config = dict(
    num_hidden_layers=10,
    hidden_size=384,
    normalize_top_k=True,
    balance_bias=False,
    norm='rmsnorm',
    norm_eps=1e-05,
    optimizer='muon_variant',
    max_grad_norm=0.5,
)
Below are experts of layer 5 (counted from 0) of a mixture-of-experts language model. Rows are named router (the router's row for the expert), gate (a neuron's input weights, with its number), up (a neuron's input weights, with its number), down (a neuron's output weights, with its number) and show model dimensions 288-383. Each number is 200 + 30 x the weight over its row's rms, rounded and kept within 0 to 999.
Before each expert's rows: "raises" lists some tokens whose logits its average output raises strongly, later layers aside. This comes from a sample of Wikipedia text that the model never trained on.

# expert 15
raises: " and", " in the", ",", " "
router,185,202,193,205,169,214,202,206,167,145,214,244,205,212,249,242,191,211,218,211,258,217,206,232,226,137,206,164,187,195,225,265,172,252,153,238,161,198,236,223,145,192,163,157,201,153,253,222,162,224,249,167,184,164,185,181,192,237,192,211,196,223,164,226,242,186,162,170,219,266,197,194,185,192,231,212,218,210,148,168,155,258,223,164,223,158,201,229,178,183,137,201,227,254,217,231
gate0,229,133,211,195,160,237,190,211,218,185,176,217,233,182,171,247,161,204,207,211,214,215,212,193,212,196,192,148,199,204,187,233,190,266,188,189,227,155,224,240,170,210,187,187,218,220,242,210,176,261,184,236,197,226,224,181,186,215,199,185,209,227,206,245,197,167,173,155,257,242,209,200,183,215,181,193,170,212,209,199,135,222,201,189,203,180,265,208,234,213,199,232,200,137,204,243
up0,195,160,241,212,220,208,184,239,213,173,231,166,219,218,196,263,211,197,177,194,233,179,190,250,203,161,155,231,192,227,186,208,183,212,205,212,191,207,228,159,209,190,232,139,190,224,263,238,197,240,194,219,228,268,214,240,164,205,211,187,223,272,211,181,240,162,212,221,236,206,226,190,215,206,283,197,192,203,154,202,217,195,188,216,206,247,195,181,221,222,262,224,158,200,210,196
down0,204,197,157,174,190,191,167,232,161,232,213,211,155,209,196,230,215,194,227,203,259,223,204,196,208,162,196,246,233,175,237,187,238,208,210,149,189,228,253,178,179,213,204,224,158,259,151,173,210,197,163,194,173,188,178,175,162,155,182,214,166,155,223,200,256,193,208,200,207,220,212,194,195,212,224,215,169,183,224,285,195,140,235,256,210,191,273,186,194,241,189,235,208,183,205,170
gate1,224,187,224,172,233,196,207,165,215,179,243,212,264,182,247,185,198,192,276,190,250,201,208,223,209,234,218,173,239,252,164,227,205,203,265,238,218,228,151,203,230,196,195,205,216,161,210,196,183,192,186,190,204,181,199,259,193,131,210,225,190,203,241,155,186,260,202,199,205,207,219,184,204,198,215,233,187,204,196,212,153,147,202,260,231,212,282,202,212,169,217,186,197,212,191,202
up1,179,207,198,192,147,171,150,174,214,216,227,169,210,245,200,205,195,175,187,222,175,196,206,201,222,169,200,209,202,211,205,228,168,273,185,238,215,154,202,200,151,191,135,190,186,218,157,222,220,244,237,261,235,177,215,188,214,206,144,211,251,126,198,249,176,174,204,212,184,189,174,219,222,198,226,214,185,202,190,232,224,222,178,211,192,223,164,186,191,214,189,230,221,157,194,175
down1,210,186,206,179,244,220,221,181,241,230,219,157,192,185,205,175,249,222,145,218,223,202,157,180,190,163,166,191,183,230,160,213,185,161,218,233,173,147,218,156,182,203,245,153,244,201,232,235,242,200,205,186,231,189,197,247,212,249,174,189,193,194,154,211,174,237,218,224,190,177,159,204,174,181,221,216,189,205,191,192,203,278,142,215,182,196,222,185,161,186,229,196,162,206,214,176
gate2,180,177,234,211,241,234,168,176,187,232,143,184,166,181,204,205,173,172,225,213,181,232,237,204,150,155,184,244,222,258,202,189,204,200,245,210,206,171,220,177,118,251,225,212,222,173,206,178,159,221,188,245,181,205,207,225,251,180,191,158,192,211,238,229,216,193,196,235,203,188,210,221,186,202,184,161,206,175,224,194,159,236,268,177,212,170,218,236,188,177,217,125,198,227,244,201
up2,159,174,188,202,232,193,210,186,192,205,222,214,182,189,219,231,155,165,209,192,150,269,252,180,191,217,203,161,239,236,185,217,194,158,173,224,173,211,248,191,205,197,236,188,223,155,242,183,166,212,190,191,203,232,208,214,219,229,197,119,194,186,168,247,235,190,204,177,159,232,190,209,223,237,204,182,161,191,212,152,257,219,215,246,215,190,203,201,150,189,219,161,165,138,190,167
down2,158,184,219,228,244,198,230,243,222,178,202,168,225,218,195,213,123,202,130,180,160,213,259,155,193,167,245,225,255,245,231,215,160,214,188,208,176,200,187,236,221,189,225,157,190,241,159,202,205,189,196,177,180,220,167,203,169,210,184,183,183,161,193,199,243,163,173,237,158,228,255,198,218,242,206,169,234,230,206,222,193,240,237,189,148,172,193,230,194,132,239,237,176,243,224,156
gate3,227,194,194,231,192,189,259,94,235,247,215,219,224,211,217,160,216,238,222,210,210,191,198,219,222,181,226,200,184,200,210,180,196,221,217,278,203,208,214,166,153,204,215,217,179,204,233,235,163,205,203,190,203,190,201,262,181,226,210,283,176,194,215,227,145,182,229,204,174,226,176,227,161,219,174,228,199,208,191,207,187,199,204,179,161,180,233,285,236,226,227,222,230,241,197,207
up3,217,224,185,215,206,169,194,200,183,180,139,245,217,226,181,224,220,212,173,230,219,221,202,176,197,198,238,189,233,190,160,209,166,233,235,180,188,228,206,249,209,191,193,200,199,193,149,223,187,213,183,221,241,142,185,214,224,214,213,168,168,240,216,172,243,215,185,168,163,170,228,151,182,197,187,190,190,163,240,223,146,161,215,234,148,214,221,194,225,192,181,167,174,222,203,198
down3,174,248,244,251,162,233,202,165,173,189,204,222,192,224,203,228,162,194,188,209,243,205,214,232,198,226,182,187,188,198,199,208,138,253,197,209,183,209,177,173,151,176,218,201,183,249,187,212,171,194,240,218,173,259,244,213,211,179,241,175,175,241,201,209,201,166,222,218,235,142,205,238,238,162,154,188,201,210,226,200,136,143,198,193,164,196,151,200,224,168,213,213,173,187,218,196
gate4,227,195,265,216,190,176,174,165,163,208,200,188,187,214,210,212,237,184,177,191,167,209,208,197,193,172,238,216,193,229,156,208,205,151,212,229,153,158,217,186,188,175,237,189,217,238,278,222,211,216,205,180,193,203,224,195,154,185,196,280,215,152,155,163,174,226,163,184,230,213,204,210,203,222,209,188,228,206,197,214,265,231,206,164,191,193,187,171,166,201,211,183,198,146,204,223
up4,167,193,197,204,247,181,165,243,210,241,274,214,218,219,191,250,219,227,173,215,166,200,164,210,228,143,197,173,223,221,213,249,206,171,234,177,211,197,208,194,200,212,216,201,202,222,169,183,184,104,154,180,208,216,177,220,202,197,218,186,212,195,197,184,194,209,175,148,226,149,201,263,161,278,189,180,216,119,210,191,250,136,236,207,181,159,178,219,179,200,159,246,191,190,206,191
down4,261,202,201,145,216,215,177,249,241,160,178,184,174,260,217,197,141,155,185,197,188,144,263,244,192,207,219,163,195,233,234,204,209,183,197,195,193,207,174,242,232,212,187,190,164,235,216,211,205,221,186,163,221,170,249,166,204,150,200,213,190,209,233,205,200,172,223,223,210,172,225,205,174,226,214,190,213,179,221,189,197,222,206,174,219,188,169,197,194,218,216,265,257,306,248,244